From a checkpoint of a small mixture-of-experts model trained on Wikipedia.
Size: width 192, vocabulary 16384.
Experts: 2 picks a token, a softmax router.
Training: a variant of Adam for the experts, 474M tokens, 7239 steps.
Below are experts of layer 10 (counted from 0) of a mixture-of-experts language model. Rows are named router (the router's row for the expert), gate (a neuron's input weights, with its number), up (a neuron's input weights, with its number) and show model dimensions 0-191. Each number is 128 + 24 x the weight over its row's rms, rounded and kept within 0 to 255. Numbers have three digits each.
Before each expert's rows: a language model's description of what the expert responds to. This comes from a sample of Wikipedia text that the model never trained on.

# expert 59
It responds to: Table row starts
router:060112122111119101149115124142132111137151132117171119128110152150135152141124121163151107150146117129091141121136157151182160170115138132137104150145160152099139140144090192149111094134129163079106145152167116169152144161122114105128104126135127100137106131129109155119138098129127125164135144174115088078106120181107109141126159114082147110114114095145146129120106146140127136136101113141127156122148106170111169136139152105132114105119114137175128114151124098113136166150106101155119121122093165104136139121124174139104064101119167105122101169160142147137117112111093068129
gate1:121163141115115115148094139098147112164129118099137090133109138102121121118133114092140166093119091172124127107152148101120162112101125164121122132150107133112192118142149113110139157137110043107105185091109137142110136121124120130108127130177144140137117103161142123137123105133133154143115114151123093086131143140142127120072131128160168115161093120140151141094137174122125135148162124148184151106105132172140113116170165134101154134158133133140184131139166106134088158134126157120119148118109123114171125154177108115103142162101138113146110115059129145099131104125116131116
up1:143089105121143159101122108155145127131065149136122158114124117144108099122127094142081121088121108131123137141154148108108123133136130130094162136107157092121123116163139126100141093072156159173149132133137155122096077158095175086127139110138142181106145114135153140160080103119126164120109123104110124124131111162181153119110191108146140136134129145135154159139145126113116111116130174148126171112149152119124141124123124116146143121109107114084137123098172149182167116083110113150124150123146124100104110153144169155148106161181109131151161133099097156156134117109132147116
gate2:167128158140164141141144110137136142158076124156133151104158137117110120143112114111150122149176080113121139135160125120103143112166126104127120126146143081119111113112142161166123096153125092155186115104163095130102137102067157167143083133156102129150129113145136090170126123139141139156094136120131136168139092144144123175117139126143137103146136167140102098184119166111119148150197129099126106112141134099116123150134135118159143146129160170137145117138130090147128164120070083146117139118156131111140096094145151119123118134137150152153145145084107094164135122108099124160
up2:136111105144119115129111159136111159164093171114117120132109145122151114116076171104162141076146128150124113147108146100172093179167095093141130102115129095116106150135142100138136131129150137131138154121122143169120132130155119099128138146111128133065134164114137103096133102105133121113151124105142096149134074107119132115099137151083108171147111161109161150115184134115157100097080142138121132153101118145139119136117132119049109122124134103163107198143144147133114137132118118141165128122118125101063119168141101136093122150148118128106140091118171121135135133130123147169
gate3:138122122120157062134104135111096127177098165084142061120125141128150112084095117128105114148095106107138116162142141104142129112159159091109130127153141105108145151150131123090142086186138167107126092124119108095117191109144103107140134131166151105129117131085167092137085162153161099138093160104110114148122120132130093154107158155150146102101132136118136122122068119099100147125146127157140146106112138139095109128090136119159138126141151133106133161114111104128119110130088106137148125129107140141103120153112108148114150072130143136141176103170113119106131097142105116111
up3:133128150131148164097159102127140091159111171126142145140157117148110095118170145078135128099134113135102132093112074143121150111147140135120123171148101105134091115095162162129154147113100111138108149160119163168159083143129121138126107106115136115150128132126127140130155150125114110113139112156170169100094109111128154082153093116130131162124139149129128179102149133147126121133077118117144115148129127133188129120175093132123119131120120105163142100153113161121110086140133164110080105118150144141138139110187159136187121151155083122122104126104124139109075141148168158090
gate4:144137152119100152136103107106115125124113161157115151107073119131111095140156137119089180152087144108131138111138113112167181139132133105041128117136134177122142137097157132108129113083125111118157103126121151126153162099102083113103093174107124134110137143134106144123135164144138135093144121102134099139123148136145098133113101109127101136097079150082159103150125139123143153108163147112183167139138122141144145145134123124131124153102136158134109093115133169135067145124112125121102142142146100141122138121150150119136127118138186166094088147194102104122092143119146132118
up4:141128137120147094116121085119121115139124141119109070107138102095106121116094139133101155121118122117126115110124120120112122127112149097138099143152139108112148154125130167132088098087152078122124145118133118098146088104145095121100109130110146155109076081125166109125114135135160121163098098080122119097103130108143141171099163180128170091132134133142138117119096133108131116149150154212120139120100129125149175101153124112164141162111110161148151107131118144120127123083132138100148103151155145112144139166124153163130144092101107176129129088087128112170075134154107150152
gate5:107122125164152122160107115130152129116116113132113144145118183154145108123134165142131149122096131130099128087147113122131125119121110167113151139099121137110149093115132137165162139146118108184203121125148161142142165167085137135082154126109140129138135137203120118127156170124111151137089156135096135140135113156103097145132088130105100139157159146133149074149117121160093100100105091115109114118157136122127117158118167122095140159134110078139136111106106139156107095135138124127136139097153085143122096102081128104113107158104135120124114150157079103082152098097097113137
up5:108102122137137165134063142150151156107132151186130153161143162135113170136138136122130117135148109160130169133087090146134091143142150129098119134154141227133104131137157090124154137134096159125094077156115151130160126108161124139135173108143112118122117136137128144127107103114202123136137174108118131165141154115140094140143124112101063119117114090094104099112177139118129125085145136104127155151133134110151141094106130113111110139151145131104113142134147142134128115121117120144137158140129086104112134151102105154126092136119144090174131167136159096103129106135140132105
gate6:182119112075118156121162160098102140143161140113145095127121124152155093152158110127147116159111149130141139133087155122118135133186166119089122146160109152161127119120116131149119102174143110146110109121151133106139101122120127131086135105155109095103117115135110088129147146141183114129120163155122106131151151103152118096104139141136142128106124134106135144130106150108134138120107094183159169177107140171095113138093094156134122121166122082128141137120078133097131089094057130107117130124152131134124156172138102137149132160121073160157148133132117125108156130164151133078
up6:115092140169158117170137168160142126134148188163119119086141152147122136120138113127103076094121149162158139129113136118137128119122102124100106135154140096150117130164150131120119163096099130163127091173170130144117149082140136109151114177107101108096133100110128075094137122123141165142136121101116117111120095172146161127087112115125079169122143145116131128106117093122157151144136191187115122115125121186143140122139081145126112104104118116133103164091147124156129164133124130110124121092119094134117127141125143130098111160105134143118147077154125124128135108071134151144
gate7:134175161132128118112137104133161145116118117137173158096119091144154096166153133106124144127150150173072128104130117120132137121169125146141143159114164110112127146120173106093166087140139152109100155155148156122156098096146111120115100137124163131142145141122074145194155088118142122096170160146120101161125163149113089158132147128124132092101164151149136134121123164133095155104072136090123114105163139115095147083110107101117121126108100136152122165138110116147135105144104090143124141151166135147105184121104131096116141149162133095145125126152101113086125128112133136130
up7:134098103109091128158138127147181083125083139148123160136139123131168137189124098143136122122161158133143110110154148111118139114135128105080118114095085105138138099099125139129152104130107164103149108135116151143152148108132119132112061158083117159165146168135142146137141110132077104095131128097115124142108127117124107082117114120172102162132102104138092110115161089136104116161119137126133130116145124106108134167130174111152148131173100097164160098161101128112098116124126103124137081138146115125112114102138090166157113201125144115103148126119140127121149150117114074139
gate8:113163166147119130110159128110102117120152102109094095142108099130128175133121121136062111162116111089148078147135165107150126129119112083157143132110151166132136100144114128102151149127132142137115119137137121092109120146184131109118126120146108154120112137190111144130108090108135152134131130139083174117136129142090110136125136098122155095115137092131158097147163141120125114160137126108096123074154101076119111102134106112156152134162116131144128116117142115124133217162132104090144134116141126092201157151136132118103105122124150131172127081133120085115128101098115137134
up8:084157121114095137106128125110134143112137122097158113125096116116135177184133168135117125154102141100139116112119132131148125132101128128154107148113098137100122087152095138135156156116170102132108116113138137138158129078106108123155147096136151134160093122174107095138138140126125139097120114181062150098125129139101090135113144148095143130131153058181142133103120169137139133132137113149166165146129131113144112119104142154166160122100134082165155122111096168144110123166110122146118174112098133094124127139150146139113147135166122133103056122141139169094116151098104115141
gate9:123099101138146126133124168100127134137155146126122091140130106112112152142180086111134112131116121167134105150110098132130111119178120163148151108123115056123110164134125132074115151115145120091077117131151124120143114110128130093096107104090119115102126098093117150156115104137119114114127066152116140141122158081176104107073115129108119107128124105164122123135138091125121117164077121139173117127128113127132129140151089100157143135084109162142098101139134156129058073141103151102125125093148162137125142150140150089127143135094129097109150096116146096140099140101131161129
up9:107124161131163125137106082112096145165113142143148085113141121083128120103108151138154122125146165130123100168091116139098139113173114101190114146116136153129159150142125137140142110125187087152123115141110135131074100109120127098115126166136125130107082131108140131176099089132183146160128135117100144129124117160154131118142173163146137143098161068146146164113109125121151166172108146130122118088127123162098109147112116130191153125108135156139126113124147115155148173096103105137171149156149142090106117141130154122152124113137170125120124170119130138156112119151101152116
gate10:115109113152119092165090106129128149109142090108108201128150166083130131085117160105103153120145111124148117099158157133126156102169138140140102107109139144110130158140118125072157189165114096093165132132146107129151140134133106118152092145143131125109144094063095138130108153140124133148095120131148175130123111164109080109135135117125120161136151133101155111118107123122110130190151115166119151130124148149101143166131116112143132129141116106099148099077178130124114131137120117125132167156098137106163118142132146117134170121136125101140108061129150156137151112166117094114
up10:136136089166121126121127095128119127118119118123108142137130092166163090155108129156128123155078147133128148107105161105139105135115156137135153089164128187161142082124121140171150136124142119168090142106157150141138125151148125130166146095106174157103100161202121177151134155138113140161123136121151085142149160132142175133111132114139104117153081116099123162141144133132133127127101128131134077147108128109115113126170109146173129125146136154161096121178160122104152130163136123124126107115162163167084123156151098124115140122121122206122129124139115092141151150127125138147
gate11:131114099137094128137110097135147127151186148122098127112100109119150133180170148106124156139100127110145117153079156106127185143112113136148120089124161110142080077152129111123104111151128127101169129148115126124117116151129110118105099104122160127158171136158151122134139151152146126125115111162185143126140122162116126133140122089114121144149171187122115112131149161121110076128133155168123102118139127142135107149120129148136117128080113131110133150086110134126120166122152142159131167132182130093109150111131134122144113104105151142107120088148110036110185135163134125114
up11:111096102133100152138116144106147104116163162122114169109123134143172131133155156115117185122143115111138136083107126098140132129150131181121127088123100124084165097130090121168140085177146123114203186136133119148168134137138142131099155150133108149186165140121086133115141151130111168140113127170174167077136108136145125105111122123102112115136162140147135135112159163133138134150125088162130134111156115136141130126139119148108127124090128127157104170092137140184133141146124157153109118136136125133113135125128153102116135081128148110123099111112112112108195157141112110111

# expert 46
It responds to: Line-initial list markers
router:119138123098096121126147093180162146116110085177113117092120150159145149098091111157117116133109102185080094119145102106134123163135132108168118089151111104109111090150182163147113127159091113136102119143143101138100099123129128067139131151123113103124152138133182143137133110134131098157146120101158151100116134137139172157154102137159151140121161137125089085166165139134127114155163131117108079126120090115115165121130114121147061126134168143135090150168127113129116171162138109092109105131128122121091115151108143142134111136123110142106143122156109148148131121136112122157
gate1:189116106128177120133152165123127165119117149114155090124141130141107127150121121135124109101132145135117126096148069119085108123113136113122153139126171169108099147151112107146131125133186131138172153126120130101128137145141119182143099125148155158152086116131105172110132140120101150145109110137120134127132111143135139121123135165102110169124098133122160116229099126116144148128083116122102126122124117129136119157134164107160138130130121147117117049075144128118105106130155111141110133132142147077130109135126140128137093139139120127059088150117162116086109111156172140145
up1:156102094081135107102131119136132148161113167150159105108109092114128137081113140138139136141098141159113093156120130110109085127127139110147107111114155116141141125137168137114139138146195085146173130128140137127142138096140100120133139111153096138120096116180126137102128129130118076146138181081136147084116110136115159124089140148146185079144125117165094100158185115169151146165142173163116121120089108109120141137149146114105126152118127118114111127122119106126143110133101123113106144099134157053071108129105141122126110096119144122127098130118118148075150137119154132119
gate2:134121096142149131118179147140071123105150072120116116166117156137108117130121104116142103145098164132098121146102151108132086123137164110130152082109176129141136110146135101145122145127098130174117090096156141109105137123161086115135123121139153126139122151165121140157136138113140112120141105137056116114182136117126118098109129087142128122138147131136143136075114142139127125176139134187129141099102139149120131104095166128135123114119121105128119147130176140128118122063110123115145136130099150160064108148135095096103136191119113123130118120153091146130123109116182134067
up2:140141106151134100133099155096138144135120138109122174163111104112113082102135133110141099134080100125120137099082116101153103095137080141134139162113102103115162155146103176136077161120131106137120092150129089136131122107140147139148139111121147122131096158140134128154169109149138108143141138162142108123114114106103149079169139138075092155117145138142153134092112156113130082161136124105114120122137131094089109119093135096128125126080132112091139117135159110141153133130068161124152140099158104081130129136165112102111125086145135096152105127096168172078157152107133107116
gate3:145163139153118143118130127106146097128129105131086116114135101136139126160124166114125147144142132130096126143093158121125104125152152095131141133175096159172135119140144120135151098110158151120126143128087180132142113117120133118078125127108100206150146119091117166125155130104125115103090075105131171082140171063101148082155133112150160156139103115171112106132126135140176180135135097115165139118098123165108105145122135117128128174111121119130171118138125122144083129092144164121118117129145134132119124116111103140160095107131141132076107148104093151124178096157122133128
up3:096150142111153095104131138143150116118116134114133092116201151139119123111131105137116054081152177117128122098146115086138098133126097113100135105112126114167113144144157173136147083127121149156164101116076147126134105121120098095111144140138123109099133131103131138113126124101128117116198145096152144135113131133135125105144130076103123151158132129133148166082158134125129149159134105136127114111174157100136131142111088143120138134140106136117124132089126150091153138120148145101149137145111138131094148122140120146161139107115155119147202149202121121134117188094120163115
gate4:155145123131122117115166114126136150129125158140160103076137112147138097141154165145120116141151128108133147121167132139083180117075163131119139164137094114115155138135137122092128150145160142103136141162136091084101104130154120112166096067092093124090176119079143129127085172103135081116145141138100120112136150136157122115123131169079123117132147102132111105132118080120146149087136105179115187149124104149143135116062143139126129125130120129117132139146122140101140114140105112105129098142155111166069116122106141120107122141103138146138096108105124115180139146107103157115
up4:107129121099138171138085119150135125143163141128111139127114099139179109123115141131166173177159138136122150127066144078106145128125105153144119151099139140094169124164137108153154149078134124101116139145101120128105132112104069141130122096130077170149168096135146109118115147150127119124108142120151106087123105141059133117084144128147135129126132112123115106154114145135148103138125131164118126156129110134110105172108153123123148137142085140090119143130136157163134109146114154137156117118148080083117066181126141116137111099093139095121093090112125126167170136125140142161
gate5:140156135130127106143137159134103115096129135141098102104125142143114142149132140149145150158133112096139135138124105163153081078123115135068166143129113058079119112119094128125125103113151152163164148107144087116098145072126139106118128124163110131142109144113093160106157103122132131081112114078101121126164133148158149163150128144110146118109086151076119132107103118120136117147168139143131139132133136131142124126150114195158112118104095098170104121143128133132122118079163139170140151124147127168138139107094140136173154165148179137138133100134177124094110113122170134117
up5:140130144114092096143128118119111125189145114158128162113153044108136111099146123124147113143125154146165103133135180113139131123129114163119103095118124109175139133105132133110137150095125136147121165129150104134168142136151122132099106136092137109153140132121130090161158147113133175122139166123118133150113149139132114086117136095095104158085138099154130163106158087137115154177143150081136105118133135172088123139144118096126148103142078150150117137132123120153128098134125145122096086146086080112119140146156088092156155111150124126164148102098127145159105078130081116149
gate6:151141147126139149144124113117149128109103122138144148132128170164128192137123113120147131139095102121129148190132144145105126109121099160159178172112122110149092142115119144178113129112086130159089094110142152130111172130105092106087154129075107085134125112129093118120141133139129141122148125167116152142127158170119127098104090123146111116131135129144064166064124122144111115184138140113133127118080128184100119140124123118128120118112113134122104131136156130131136125124121143193125146111116095116133104096103122110153145144132153115116177081131170158067113112151144110142
up6:135115118110102183105123139099062135151149135112144126107096124100128108129156126111186179090160137125134171123064144105140157131102131127053087156142115172137152135152112084123094125100137135114152149127124122143139108122108125136166140125164164114090092153099130121123114148141151117101110166128102119130103087152143148129120161112082149127148157125089166151164136125121129129099122132159105143123160147133134147125097131141113138102116132122114169129096077148116074145133120098125151123144141117117121144098120133108131178125142158150151118152115120142189166134097119108107
gate7:136120098144146126126151091132135146150096125106127126131135100114065147136133149097107181113100100136151144120125118125106111143161131118111117115139158096158103147075098114151135095123110139146175109124108102080174141147149123119145167098158106109115108141105075107136097132155137116142113118108139185135094121063136129103146107079149070138113137149121135111188141136092113127124108135123141119095104136150130131167116079105128112114117137179126115132134140108132081120111103126151148105108108107145158131126115102130110153143125116146097142166065136094148173088114137098148
up7:078089146152138202103115124119127152132120136140092127135133115121127168176098126104141145140071167166124155133114160139124136143126123174163121103120188118187130147147114151087143137147117097143097113109138132119158122111154130094141137149114145102079124143165114157163137133145181067134153102106120147100084141088154147105152107127121097126097143139152140111120172135137152131105125126100158135121150145107134131096107129145133140146091165131097137135156119173108123113121092119137113161101148114113153162115127140117114157129145094147097146149110134126112063118144105129109
gate8:144140054140131125164130103117146149129162114115088106130134163085175096132145150116098154186145085093127099191107121103123148093114109121128104141123129137155173077121101144151123110132161114096146135148079126152108126149134120167141126125125136130073129163084118159116107135093119140132130155144147133148115127092140138123088187137130117165127117118127129121100092150097156164155131110089100144137138137107129070162127122124117140102166133122117132159130116120129125139140104155101157135098123136151129139083146133113091105114105135148111103086106115106123157120136179133167
up8:140142133127126112143150137142185148146152137161156117183107142132149077134127131151156115149173137127108148139111123082115181129091104091160088113147141141155089108147137133160166137129120101147176100160122100150127094143114125111158150170082152152099143161105162159085102112136156090131166106139136107119114098128096137119124151114103127171136115133161139133097127136113118138169164102101124143114133147113122153122151117125154082104168153149147132129122091105151128149146127082082134100117093133143087143082150136141135104139154095150107130102143103111154154120121127154164
gate9:114139148119160127115137128128118153089119136141168142157095123147091151145137088127078096122111114153149113073108096102130126097115116100150131098110173109093130176097147125152125187085106097111111097084119169070115118125131127125146161098167184102129098133156153110126078138144132061111109124170102174151089159153123126134135110162128101141159195112122103134131133169118131128165104103129127140119124137130096134125120111127132118099109122132131118118109148121106145112127113106122132141152095181113116125101121149138130113144120184126122106127115119089096141118132123099118
up9:161176111107135078113103155118106142103161142110088125114105113124153136114105152101107154161120130151094092099164131109082149104099134141107180108119108121155140086126122131163104116076135121148154138147085106161069144094150152120106101138141143161109142134123154112198092146121141127100097098116091122111138163104146117120115158111141114089105107133146152102152117067167161165134108110158128133142155120157121132131158148101146133169140135115119083138131163112125137144128177119119160110150142121142139075142094137101105149150136133145141130133091164120120130113130108141132
gate10:130082112120168096110102102123147153147167130107159152192129129114139153124131169119117145163158146105124112116113147101190139116171127135163134129148084126127118096124095121151138111146129130129155128093104159149136141140151120116129187137131142161129126158136131140139154114155175124142122143101068152139141133123103090142094132110126161114092101129130112121096125097158126102136167166094160138153124138112101117126124103133176135125150108125131129102150159165121124108089151124110127121128154102116098141127195150116131112121115138127174181184121113151073179112101102144125
up10:134078132144148156124101105115134156130109145144100101118145151137129115110124112086130081090102133124126127140110147146143149147135140135093088130129122137132180110130131138123111126112137093166152129169123109110104097159097133094183128136111141125102092137163113126177132139118176126158142133147137116141159086128131127151125152104093137093088112203128106125073124176083130103108169136132087171138115130100135130122147103111104126098099081167146142102148156126129160193145117122126158104111152118125110156188140136089132116161117103157162113128127097130109114131106131108137
gate11:135116159145116132169122107135135171156155177145126114160145121122122146121154122113110071105137134095139113150107124092110187133129126062137093103111125102131173102128125109123131124100070090157136121158140131114115121104119118131147147152093139132129129059127123149130140085127089121133139185140143117135137124134148168102175126171137153101116150127071139152083080115107138113147127136148134092102126105154165131145133157178119132120132107089119141112126114136134143154129130130183109118130084134093159104129149150114097122118135121102143174138133110152105189113107121106105
up11:105145156127143117112120133129119148139160139142090099122130145153123193086102114136114109100158150125123118152159121145113076157153168120139109122089153128139151132191152101108137130148108113147117129141135143124097115139142139134151142147111107088067142100206149117098138098098148134140120099133124101133148116138145214130154108156153134155113105113116138149127131111089158101119123124119104093105103113117095121116127134154106125089113137088129157174133096110128117136159092123160133148147159150099166144146143125143109106114202133121098140142124136120065120141131122141097

# expert 22
It responds to: Commas in lists
router:109140109123146113101133119133106107111142102146122145153079124177130120134140114153136120125142149162154117151141163117129125124106104106144136086145133119105148156153183137103129146119134107128109127124102091086102136140161158113150128085117126092106102172151133156107163193131175121132136120103113091142179104138156147156121112154132141105165092088160104101105125144159177164141150123100146152118109095117105157044135171113135128119146142122140099143120132116126177094155155141156138116100155167126126112167116118129094124108147113117092123117121182100082108120130140138133
gate0:123109132170107118120148147093123083124103139114150101091141141121097127071133114141126080134156103119137097135091098107135102108125148102093091143121129102125178116108119112149110086120114149079106152150135145103202115122096135142147085164142122163160173115089095167147122168102099114127118135146117143106120102100177151118126104112122116095131156136096131126107127163137129101156117144089149114103115140107123116141162119161095111148135139124117163101101110140100162133125083088135072124143123110106116148140131155097111157162117098144154112129122115125133135163091159094157
up0:157086139144118173143114114109123109128112108100107137132118081155115120143158147176159124112131089108116142109131159093150155116097132135167153087126135129144165107135089098125081148161186115122097134113143125153142148111117152135161094122132141166135156133115149161115152160094134149093156154136110117140118168100169126158161172087093152099141136090115127157129115110166166109127129173136145085132114136095141125109144149104124100138153141158143150172132146100105150092108135120106112161136152107144123158142121127136158147149100132065135122144148108180093123150166148146129
gate1:138089123116100098123186131156104132116086136149164128131127091136116093133146118139145118137100110137153134145156155102125154106095128076150135131120129124159081054157096106137140054119116135138160116115144109113165125112135125121137128131136121151156131113120126127166107140134127113100131139138141112127131109130121088178151153113161088141127163169161132117128191120133124070103085120130108061134131126106122111133134158127094138161104118170183133110104112130136126129106115117113145085111120146110128160128101118201133148125142119100125159128105097109108133148114098082122
up1:130126126059128112114129088136138126120127134131136174143075133131133109125120138150103123097069113114072150120142139126119081133128125126131182137120094122146146123140118151111105135111133160121081138143130121144140186163127118098096159124096112126117109110166129111154169124176090167154103121103164131111138115097123159114119090154145105149147125124121165145148128124162104138105159113114142128135089159158084138140114106143170111141162101093129114129121191157090109127131098109156112118122147126140152143136134106159150127086098135180176150079158142104148126111105160132145
gate2:109131172129120158152116150146103145115193092114124140114143141127112164124115165152124134157135122120141125147118134115168106142128132089066118145159104097112126121127107099141112163129158134122156147123143125135119147135096139095135096132154138125129101130119178138096137136145075148157158114102172125140165124193126155130149142116149081127117135114131084119136115121090113146136107082192162144104096155124114130145104113115122118111137136117161108144090090100099141132165096133191114124184142127108150094122130145078116168111132151138167140090101146127184140132125102146134
up2:132112101145091124151147149139088155093109133069131109100145147123161165145127133082176133168146130105123106133133153122116180131131180115130148104128138115096143128109121130159129147134153125110133095107147136121109185128158128139116120121121148109147174114117106106086145141096095125132120133074150155163124156124146120145085182116113150111128122145146096123180120128123114155081137121148159129104118189131140127137165108106119135143113142153151122152120137166136127105131095151119156091190129128145177062117149148130087141095124132083158140125113100140118161132151165132111
gate3:107136139132132134137108083116135129116180101151141136136114079183114125053121155131155110108105153106105141099143134100146129101134131142159110106121099152110098102121133124117153156093115153161124125148135121144099107103173126116112141097108113119082129104094111159100169167116148145118165115118129087110109150149108131097136089066098114105124119138157147154098137157141140111156187137118128058121108106155111149116129153112138124128116126148113141125164179126178136145136169136131155139153152120114141083124133145111128122148138112078092105096124127131083141119130163099158
up3:112134151120175141134101163119148087139106124125161084125130114121115140139157140136105110107129155152176117112125106151126158143137105173123104121103108133167150109065135115133175121117121157133173127111131140124082156096129152110107176083125112142158108086155137094184081151118111114139152131155181143164117102126122132126118122121139121092120148097185122137137143124123107189155144113089133081100132126160122117119143168110143150160125156112098136105095116136148131121164161130123094146155118110116120084148129158096132118186155142104111119144128126107101179136107121112128
gate4:145118111090114122108146072131095162103150128158146149124125106079137138116114079113112062104121113134129161113101108096099101135140106119124101128123087145118133104117171110155161176132150131143118134127103146100137116067106130125192087142097127134092117145144080154147127117150089129082090124129126129090119141080124128073102098140128108073135136146147113123123118147147160113122153125103119128134124098115098122137145106150138180096108129143123121089142124110136124134104114104172094138155175110136132107098109145097100127134129094163163139124156140161133132160093112112110
up4:130095105123113146113122128127151116138128118116143137098132121170095129146195141167147139101115121144121105128138110148152175112100077149137143112150098164163163122115132109073117146102138121071108173133091187162097147126119154100144097141146096124168165120153099139120108137095112108104152137146129114129173117117091088136159146103082117095137135159153108115128139131111174136149136148154159144116124147102115113121150142102136095087103159131132135128109149120161095158111140115133103123136142145153130126112151133148098064123102089111095094146161124131093146177096113124112
gate5:116111151111127135144154181141129136123139101080145087140123142138143083125080124074154101119120135154105165149141176125158151143138133128135160152112124135101162128140118168117123127164116119147108100175167126136088117115125092130133128117123169085102141068140122148110153101114111119114115126140133118156119119116090113099123117147066125092109112169119127132125162081119093096107129134148158100137150148141167125155127091115118165143108110116093144132086110141102051153151143121157132104104124094141176162121129115158133154100093102174139127103155137151140125145147114133140
up5:114168096114113173116132151131120097110142151126134166140089113128164110116114113172125150104085163144145127110117164112168133149125128136158150106147144135106179157152152130100156181140102159124134133160129135138103164110136149095147162100115161086107105141135098109104161153127116107114136144117136092146141127099108080134151094133134123119099123096104110113120089071140109111154181115147174116149148102133165096107111115141146104128168130098105128126104130115129134135136149145164080129119177132140195123135140115182104115119148121134162105096142139136110139144155123078096
gate6:122190151139148112135122123138130116158160147117159161121145132100120100128130151126140086136074173104143160135175121131089115130151116161121134137145144121105068121136160125146099108099125137138093148146152121122144125116112105120104122148098167131199113139104123160144139096128162124094138122132151157147101150087094083159165141118104148147117095116118157087103118142115121118189136153103162171138118164156104148133128137146095178121137160140136139084125149139140151121093124121129135135163089101106159161122094140148155157119160107120161138145146128078142106120104099109109
up6:104122118128110113168135129159110128160126154098181141110112103122084140159172128183153126101148142152133140131131170102109155172125128096120073104122170112145101131105146087104158135120127102096120121154112109093185147110126129115146127125121122135108126139127067152125111140148129138108124147138136089104123141145128144123168124137109119095119153127110147103095156173151115131147157096140134126089138095174151154120114107119110104152127169099137144112104131137193161141130132117158124131118092111062112150077133129137111166138151145113147096122143153155159146129124190102094
gate7:150129150118128134151092107120129108102169107101041154130141155149123103135129129099134104124130138113108195127133139080143100160130106165137158141109139117112128133139128158097126150133136119177140121135158146111050115138141104137153146139075129114127117112155142124135171023124168151114129141132109132103132149105110148097181151152128138147107115125107136153141131137082089134103111138099164137120116150151127106129107109142151122114141130147130130122104161145113143096150118118114124119120127103151169121128098148154142112134080139131139149104118117128161133068164105168148
up7:095135137135128100158145128158158140121111151148147125117112142106105144097107132160113128085165138129122114158098131165115144120093108092116087117131145092152114139133112119124163118106127148148102093125139156176177183162146117126084111119133110109130154117106129080112071142133129130120182104103143145141105141112122139113083141093181081119105100182107120140138158130136134115179156129132111100114127148133133161145126120123105120181097133147097098107133123124120116158127132121133097098126098087116131169139191069144108145143135151103124162146133142126102174137110171104118
gate8:090130124102111194143078135119107128146134107129120133124141136150137128135115121157085131117119125157148173121108135160116101109129134113140153113087093172190139145168133126093161156148163141109089165113150142138164137101115130129092146107156120100114148128142132159089123121160147134148125141167104127141141107169135127113121135130115054128148118108092157098098123157182112145117154126105111131105127117079105142149085135148136117134095124087117149139100096110157140120116162097155090132095158160147104130135079122078098158123093141113125106100105111131122101083129109148137
up8:112102109184104091139120117094131139120135092097121105142174120082125130102148116108132136124157090110107122135082133139106141110110146140154112127135118119108093098152107133165161070155117095123137149146162089136081096130097103128132117131116097169128107097108113124170152120095112136118092110149159101122099138150147125152104103184104169136124092112109129127171132134091130127134092114110143113138123128152163093143149125153105110157163115147165121098147110161152109142165106172127193091154123109128094078135156165116119141105157140122130114105131134131106131091138161103152
gate9:121108138131124126144083153158113149098154090075114090119116113109168138135133158121127137149100159102164103091160184088135110139135158150117111126120150122095119150140146104153109090140133106123144128125157146160119135137152072136133161128196129154141092113126165123149136116134147093137119172213115113096138144121102138139093166134140119131137093119140142148128162164120104122133132135125124111117123142135122097132122096160124137112111147131107119147149107114130113153121144179106083135110162098138100184117162114133152170094067111163105110107127154140099087145126136153132
up9:127115121113160132141136132084093138134116141138115095125158141126088144150108125121125116097137109140115103151121109170121126119138089125112100164107101093142137091098109152124117132140143112132122110134138120156137106147058110133138077187138115115122135114151127140154143158120102154133099123076134148141098151107112104121137092093117100140101161124115117143176114118112159144105123131132112118135158166148119139159171165119145151123124086167139105080103099201099085100112089086118118138129135081097163094154113116145114103153153141079178118161158113127155154140127109156114
gate10:159134139126111113160146133132116098086072154130118122125106081145103104144137155100168107132154123149120106120162181153080160101102085160161108078138078140175128141111146154155105156155097155146097113149102106094149171131144148160145157108138127084133175143110063125130158126134124164116120136144147118170161114112122059116146089132133110119136125132160128108124183083117149107150149158129152138138113110152165120141127131101137144155080121122139119134132131137120119101098110155114112131120166158136105151130091126131113103146138127125119151145162146092125135130143157133131
up10:089135123124134121177117102144085099100164130116136144115101120121124168099120147091107157134126126160150155144190151148094157097088119120178151120127081143140141142137116140132100099151126124109134106129124122116147170111157124119176139120119135075129101144096096148111152134108134164127093125145153148104130103162124116109156095143119123166172113142143137094116172122144127097146161141125166120119130103149144100143113139122134138161104144148102129148127138157093115098134118104120140140119115158117138166118075090128131130148150144106118129120120165022137106090136133069128